Weights of a small mixture-of-experts language model, trained from scratch on English Wikipedia: 5651 steps.
Below are experts of layer 4 (counted from 0) of a mixture-of-experts language model. Rows are named router (the router's row for the expert), gate (a neuron's input weights, with its number), up (a neuron's input weights, with its number) and show model dimensions 0-31. Each number is 128 + 24 x the weight over its row's rms, rounded and kept within 0 to 255.
Before each expert's rows: a language model's description of what the expert responds to. This comes from a sample of Wikipedia text that the model never trained on.

# expert 17
What it handles: Single letters and short pieces inside ordinary words right after an opening consonant, such as t-r-uss, wal-r-uses, ch-ur-ches, Br, fr.
router [137 156 159 105 149 117 131 127 120 109 154 117 117 135 121 134 107 161 157 117 171 131  93 119  94 132 112 129 107 120  75 129]
gate0 [142 127 130 105 123 147 112 119 130 143  39 103 138 124 117 101 114  82 106 101 140 114 112 110 125 118 119  88 157 144  91  90]
up0 [133 141 123 137 166 131 144  88 117 129 127 158  87 101  96 121  86 143 165 138 117 141 150 143 122 133 115 154  93 138 174 154]
gate1 [126 147 131 162 122 140 137 101 112 141 126 137 168  96 146 131 116  84 119  77 117 143 141 112  97 181 112 145 113 124 126 133]
up1 [109 121 144 133 139 141 104 103  93 115 124 113 155 152 154  96 134 159 136 164 113  94 144 102 148  91 139 114 153 108 142 130]

# expert 53
What it handles: Word pieces about colors, body parts, materials and species in biology text, such as brown, red, grey, skull, palpomeres, and taxonomic names.
router [140 135 152 114 153 121 153 104 136  91 172  92 127  86 108 125 119 127 165 116 151 149 119 103 112 124 119 118 140 129 123 127]
gate0 [135 159 121 126  61 119 157 140 102 126 105 125 121 105 137 144 115 114 136 134 119 142 136 124 118 130 147  87 144 102 126 113]
up0 [105  97 132 153 150 123 140 131 126 103 159 158 134 173 145 120 134 148  98 117 112  98 155 103 115  88 164 116 142 154 141  73]
gate1 [133 122 160  93 149 139 107 177 138 130  95 119 139 108  95 174 116  82 103 136 137 118 160 108 101 115 135 158 149 122 126 153]
up1 [118 164  93 172  51 126 129 115 135 104 130 126 142 135 169  99 139 133 136 135 117 152 120 105 104 146 125 109 125 174 150  97]

# expert 39
What it handles: Word-initial consonant clusters and hyphenated l-pieces such as cl, fl, sl, qu, -l in short-lived, brother-in-law, gain/loss.
router [140 176 141 105 161  90 159 117 129 110 150 136 110 108 112 103 132 160 148 115 146 142  99 120 113 128 105 134  95 104 117 141]
gate0 [ 85 110 152 106 123  96  98  78 102 127 131 140  77 149 130 129 114  98 155 138 136 154 100 132 133 144  98 149 113 164 110 124]
up0 [ 89  85 125 176 134 131 107 118 127 116 136 135 133 126 131 140 133 105 139 130 164 149  97 114 111 114  78 134 118 129 152 122]
gate1 [120 193 140 124 120 131 131 153 117 139 110 106 154 117  97 165 125 137 146  99 116 119 130 106 123 198  97 140 151 139 132 117]
up1 [177 143 183 100 113 112 136 132  93 153  90 152 126 107 103 133 106 149 140 122 103 110  96 146  82 158 158  98 155 102 145 138]

# expert 2
What it handles: Opening piece of a surname or later name part after a first name, e.g. Hig in Higginson, Bor, Ben, Donald.
router [162 142 145 117 174  90 160  77 190 107 136  84 109 130 102 118 104 157 143 114 140 116 115 139 117  97  92 124 122 123 123 127]
gate0 [ 88 159 104 162 152 147 129 160 117 144 161 127 134 125 133 155 150 152 159 123 105 135 147 116 124 130 135 125 129 118  90 137]
up0 [142 140 141 119 130 134 102 135 103 132 182 121 140 129 137 116 116 100 100  98 123 171 111 145 139 115 110 152 142 160 111 125]
gate1 [ 88  74 127 136 147 151 156 122 116 109 123 129 113 174 128  93  98 156 146 109 156 111 109 118 129 110 124 130 110 109 150 157]
up1 [ 92 152 164 116 116 135 100 152 115 147 120 122 142 144 107  88 171 128 129 126  89 149 143 140 121 145 150 122 140 103 102 157]

# expert 10
What it handles: Conjunctions joining nouns or clauses mid-sentence, mostly and, also or, &, but, than, often after a comma or name.
router [145 132 139  98 153  72 146 129 170  92 141 115 108 123  91 115 100 143 172  99 139 142 114 165 125 149  77 110 128 120 101 147]
gate0 [111 102 140  93 130  56 131 108 133 134 167  96 133 103  94 102 158 123 162 137 165  83 152 158 105 120 132 155 157 131 147 173]
up0 [145 134  96 134 159 168 162 159 143 129  91 147  84 139 131 132  96 133  79  96 127 180  96  98 121 133 123  79 125 111 102 122]
gate1 [124 112 148 147 130 117 143 114 128 143 104 127 170 144 144 158 133 130 106 121 122 134  99 125 164 155 117 100  61 153 149 131]
up1 [ 93  98 132 139 135 121 139 123 116 103  90 127 136  88 137 137 126  86 109 109 159 133 151 115 130 171 106  93  79 169 158 151]

# expert 50
What it handles: Country, state or region names filling info box fields or birth places, such as Peru, Israel, Kansas, Lorestan, also New, South.
router [163 130 140 126 190  98 181  99 130 110 155  73 131 122 121 150 115 151 124  96 149 125 112 111 101 105  87 109 130 135  98 134]
gate0 [155 127 125 154 159 150 140 107 120 146  87 133 115 138 124 119 165 148 162  87 155 125 160 107 132 131 110 133 107 109 128 128]
up0 [120 160  93 138 172 123 133 169 130 111 140 153 158  85 119 112 173 112 105 114 140 166 137  99 108 128 142 140 144 133 143 148]
gate1 [113  96  98 116 175 138 142 113 148 134 114 145  99 104 134  96 126 110 132 167 117 148 164 113 129 133 173 153 140 109 102 124]
up1 [118 107 115 130 156 138 154 123 148 144 115 123  81  91 142  96 150 122 144 147 141 116 131  90  92 122 152 162 134 143 113 135]

# expert 29
What it handles: Hyphen bullets at line starts and infobox field words after them, such as - Coordinates, - Location, Founded, Born, plus line-ending punctuation.
router [140 142 139  85 146  94 177 128 149 113 130 117 109 121 112 120 104 131 135 127 168 114 109 150  80 123 121 129 108 141 108 110]
gate0 [149 147  92 122 151 110 125 124 115 122  99 118 150 140 143 123 144 119 121 132 125 109 109 102 148  94 145 130 141 130  86 117]
up0 [125 144 101  71 113 121 140 106 135 131 119 142  75 144 126 124 131 111 127 151 122 139  81 136 133 110 133 140 126 110 125 127]
gate1 [147 106 168  92 130 122 138 144  97  71 133 147 159 131 148 115 128  93 135 107 173 114 132 101 123 106 141 132 183 143 162 121]
up1 [144 162 102 141 116 143  84 109 126 143 115 132 137 200 124  92 117 158 155 123 106  92 130 183 109 126 133 134 104 138 174 138]

# expert 33
What it handles: Percent signs, compass words (north, south), "but" and "and" mid-sentence, and table cell endings in statistics and war texts.
router [120 135 135  89 163  75 151 130 148  99 131  87 114 103  98 131 122 152 145 119 160 148  97 153 120 124  93 122 138 138 110 113]
gate0 [ 80 126 143  86 134  78 130 110 163 133 138 158  99 122 106 123 115 136 118 152 134 123 152 136  97 138 127 119 115 127 148 128]
up0 [168 136 125 143 135 166 123 132 129 120 137  96 133 145 140 110 138 125 157  76 132 177 105 155 124 105 140 117 137 126 115 129]
gate1 [149 136 149  89 170 124 122 142 115 121 118  83 138 107  95  98  88 121 188 112 100 149 105 104 116 161 104 150 188 127 109 124]
up1 [111 126 139 134 104 126 150 114 137 132 157 154 107 143 141 148 160 120 109 104 156 114 107 130 122  80 159 102  68  99 119 134]

# expert 60
What it handles: Commas after a name or noun phrase, introducing appositives or lists, as in Yannick Dalmas, JJ Lehto or Antonio Tajani, the sole candidate.
router [153 160 149  95 149  96 145 132 151  78 139  99  97 114  92 101 127 140 183  88 134 131 106 150 110 126 124 115 127 110 106 133]
gate0 [100 110 116 139 102 142  92 128 149 150 132 146 139  95 101 150 158 105  64 144 134 154 121 144 142 154 116 129 152  85 132 129]
up0 [154 148 137 116 179 114 155 119 127  88 105 118 117 144 148  98 109 137 176 117 126  98 138 130 127 115 102 108 117 160 121 154]
gate1 [131 190 120 111 116 126 129 161 129 155 112  99  89 141 188 133 126 128 160 175 151 137 117 149 135 120 104 157 141 120 172 111]
up1 [140 113 128 104 132 115 119 117 146  99 143 106  82 172 134 135  87 107 126 118 159 120 103 136 157 156  98 130  66 166 172 114]

# expert 26
What it handles: Nouns naming a profession or office, or their final word piece, e.g. director, president, coach, politician, governor, drummer.
router [145 130 175 136 179 122 158 120 171 107 163  92 121 123  94 163 111 159 140  98 131 156  94 150 113 116  99 138 142 115 102 155]
gate0 [135 121 114 150 120 126 147 119 102 147  91 121 150  67 148 144 141 135 121 128 136 151 161  95 132 105  92 130 147 138 130 106]
up0 [129 123 128 122  97 102 144 111 172 128 101 114 148 141 118 129 103 120 105 114 167 152 116 154 110 120 125 117 146 154 100 114]
gate1 [149 100 155 127 156 132 149 107  98 136 147 112  92 170 113 142 160 136 136 169 143  91 172 115 107 133 141 133 125  99  83 145]
up1 [112 110 136 113 166 124 130 123 152 131 123 120  91 140 120 136 145  70 131  88 144 150  91 128 144 177 129 160 159 143 132 112]

# expert 44
What it handles: Inner stem pieces of longer words after prefixes like dis, un, re, acc, as in dis-eng-aged, accomm-od-ate, un-cer-tain.
router [144 183 162 104 181 133 164 113 122 108 134  91 117 103 122 110 138 141 181 111 159 140  88 132 112 111 101 114 117  94 114 158]
gate1 [103 104 160 128 152 145  87 135 152 139 137 119 120 138 120 182 115 137  96 141 122 114 150 102 124  97  88 175 146 135 156 150]
up1 [167 131 109 123 114 120 147  95 109 104 133 127 139 147 124 110 102 138 144 104 134 145 136 118 114 166 136  81 105  97 113  54]
gate2 [161 108 117 145 171 116 108 117  85 141 136 135 131 118 130 137 137 152 140 159 156 143 161  86 121 118 137 138 120 149 104 110]
up2 [136 128 138  81  81 114 158 157 182 114 111 111 150 164 108 104 109 127 119  90 123 146 141 134 152 182 122 122 132 124 124 144]

# expert 31
What it handles: Mixed word-piece fragments inside words and tokens right after an opening parenthesis, e.g. at-om-ic, river-bed, (as, also, except.
router [148 171 153  87 173 112 150 119 132  99 133  90 141 138  88 105 121 132 138 107 154 143 132 121  92 121  86 116 122 117  92 139]
gate0 [114 134 107  89 140 102 136 141 109 142 145  79 126 107 144  99  91 157 148 127 133 131 103 143 135  95 159 117 137 138 127 142]
up0 [142 139 148 122 162 110 137 117 160 119 135 160 123 131 123 137 168 128 151 134 130 169 141 129 131 147  83 164 147  92 137 120]
gate1 [127 110 112  98 108 142 167 112  96 110 184 101 125 127 128 136 159 106 147 105 126 141 130  93 164  75 160 138 120 113 113 112]
up1 [102  76 111 104 118 129 155  98 106 117 164 109 128 136 130  91 135 135 121  90 127 153 138 127 122 143  98 141 137 140  98 118]

# expert 47
What it handles: First capitalized piece of foreign place and personal names, often Turkic, Slavic or South Asian, such as Kar-akum, Az, Turk, Bur-kina.
router [156 181 150 120 158  97 168 120 130 103 159 101 126 111 124 108 142 162 148 106 148 146 107 115  85 133  99 104  97 106 106 137]
gate0 [154 115 151 154 162 119 145 111 158 123 146 115 149 120 135 117 126 149  81 125 108 143 119 111 103 137 103 107 103 122 111 140]
up0 [113  78 115 107 126 132 102  88 126 132 105 124 111 138 107 133  99 137 157 105 158 135 134 145 148  85 162 117 140 113 129 142]
gate1 [105 163 131 121  96 109 132 154 117 152 106 101 129 112 101 106 138 136 150 162 124 169 161 121 143 149 134 113  84 121 151 174]
up1 [122 145 125 114 106 120 118 161  97 165 106 142 137 121 134  97 138 126 137 162 112 136 139 126 156 143 150 125  97 136 160 161]

# expert 52
What it handles: Time nouns after numbers or ordinals such as season, years, weeks, months, and closing quotes or parentheses ending a title or acronym.
router [137 131 148 106 179  79 142 140 147  82 160  94  70  94  78 122 122 145 138 112 131 149 126 137 117 136 121 115 121  95 123 117]
gate0 [129 145 130 115 167 143 134 147 132 167 134 145 121 101 129 129 181 104  99 167 134 150 143 131 158 139 124 107 103 117  94 187]
up0 [125 137 121 125 138 141 114 130 115 146 146 104 142 118 125 156 141 140  98 146 129 145 109 102 125  94 121 145 107 179 119 165]
gate1 [134 133 104 149 145 178 113 132 166 111 147 107 141 151 131 156  86 125 145 114 105  86 113  40 150 106 127 156 163 127 136  95]
up1 [163 135 143 125 140  78 163  92 123 141 147 124  74 111 125 131 156 154 129 123 128 161 135 114 114  64 146 130 162 146 136 154]

# expert 40
What it handles: Nouns and articles after a comma or "was" introducing someone's relation or role: daughter of, son of, director, professor, with whom.
router [144 152 154 125 148  86 155 115 168  95 164  95 130 133  95 146 121 169 146 101 147 126  97 158 102 107  93 138 157 137  87 145]
gate1 [178 144 175 147 103 140 132 121 161  48 147 138 118 153 102 104 115 124 136 129 174 142 107 137 134 138  88 140 109 103  82 124]
up1 [119 138 100 108 140 109 145 112 139 189 129 108 146 118 175 136 100 146 125 110  80 118 121 119 122 121 135 131 171 152 146 116]
gate2 [ 98 137 132 124 147  95 131 180 134 116 112  84 128 128 117 152 177  81 145 116 143 127  83 152 126 139 135  96  96 113 134 145]
up2 [117 138 109 132 123 105 122 157  92 115  97  99 150 151 141 142 170  97 125 133 134 126  94 191 131 140 133  80 110 111 123 136]

# expert 30
What it handles: Head nouns ending names of facilities and machines, like engine, station, bridge, Airport, Stadium, Building, in infrastructure and transport descriptions.
router [144 149 135  78 168  88 150 120 149  94 133  78 111 127  88 117 120 151 153 110 158 137 111 129 103 124 118 111 139 127 105 128]
gate0 [121 175 179 130 184 187 125  78  96 139 151  97  72 132  99  96 145 129 151 141 124 152 127 104 132 119 135 150 120 120 125 129]
up0 [146 113 114 124  61  95 152 155 167  94 106 121 180 127 127 151 118 121 125 109 164 149 112 156 103 156  84 103 138 127 117 120]
gate1 [129 135 119  86 130 147 100 159 124  98 126 100 174 122 128 148 143 115 125 126 137 103 129 127 125 149 117 159 174 147 121 117]
up1 [150 102 146 172 132  88 134 143 119 142 112 125 101 105 151 104 129 121 115 139 132 145 120 159 186 128 102 129 107 139 153 106]

# expert 28
What it handles: Dashes, pipes, colons and equals signs starting list items or table rows, like cast lists "- Sathyan as", taxonomy "Genus:", track numbers.
router [162 157 164 112 129  83 168 101 158  99 157 115 108 140  86 118 115 159 152  97 137 151 116 144  92 147 111  87 111 128 133 145]
gate0 [110 166 120 123 128 164 114 115  98 123 106 124 118 119 158  53 101 129  87 109 196 140 152 133 117 136 102 135 159 160 132 169]
up0 [147 146 119 106 126 143 139  98 111 135 119 142 104 118 138 126  89 175 183 121 144 130 140 107 117 151 103  97  95 137 141 102]
gate1 [174 104 150 115 140 101  90  82 145 146 158 137 117 119 135 116 105 110 122 155 150 181 157 126 143 144 140  93 117 120 127  73]
up1 [105 139 108 139 108 134 136 145 124 110  62 127 146 105 129 140 113 179 152 116 125 105 115 135 118 125  98 152 116 172 126 112]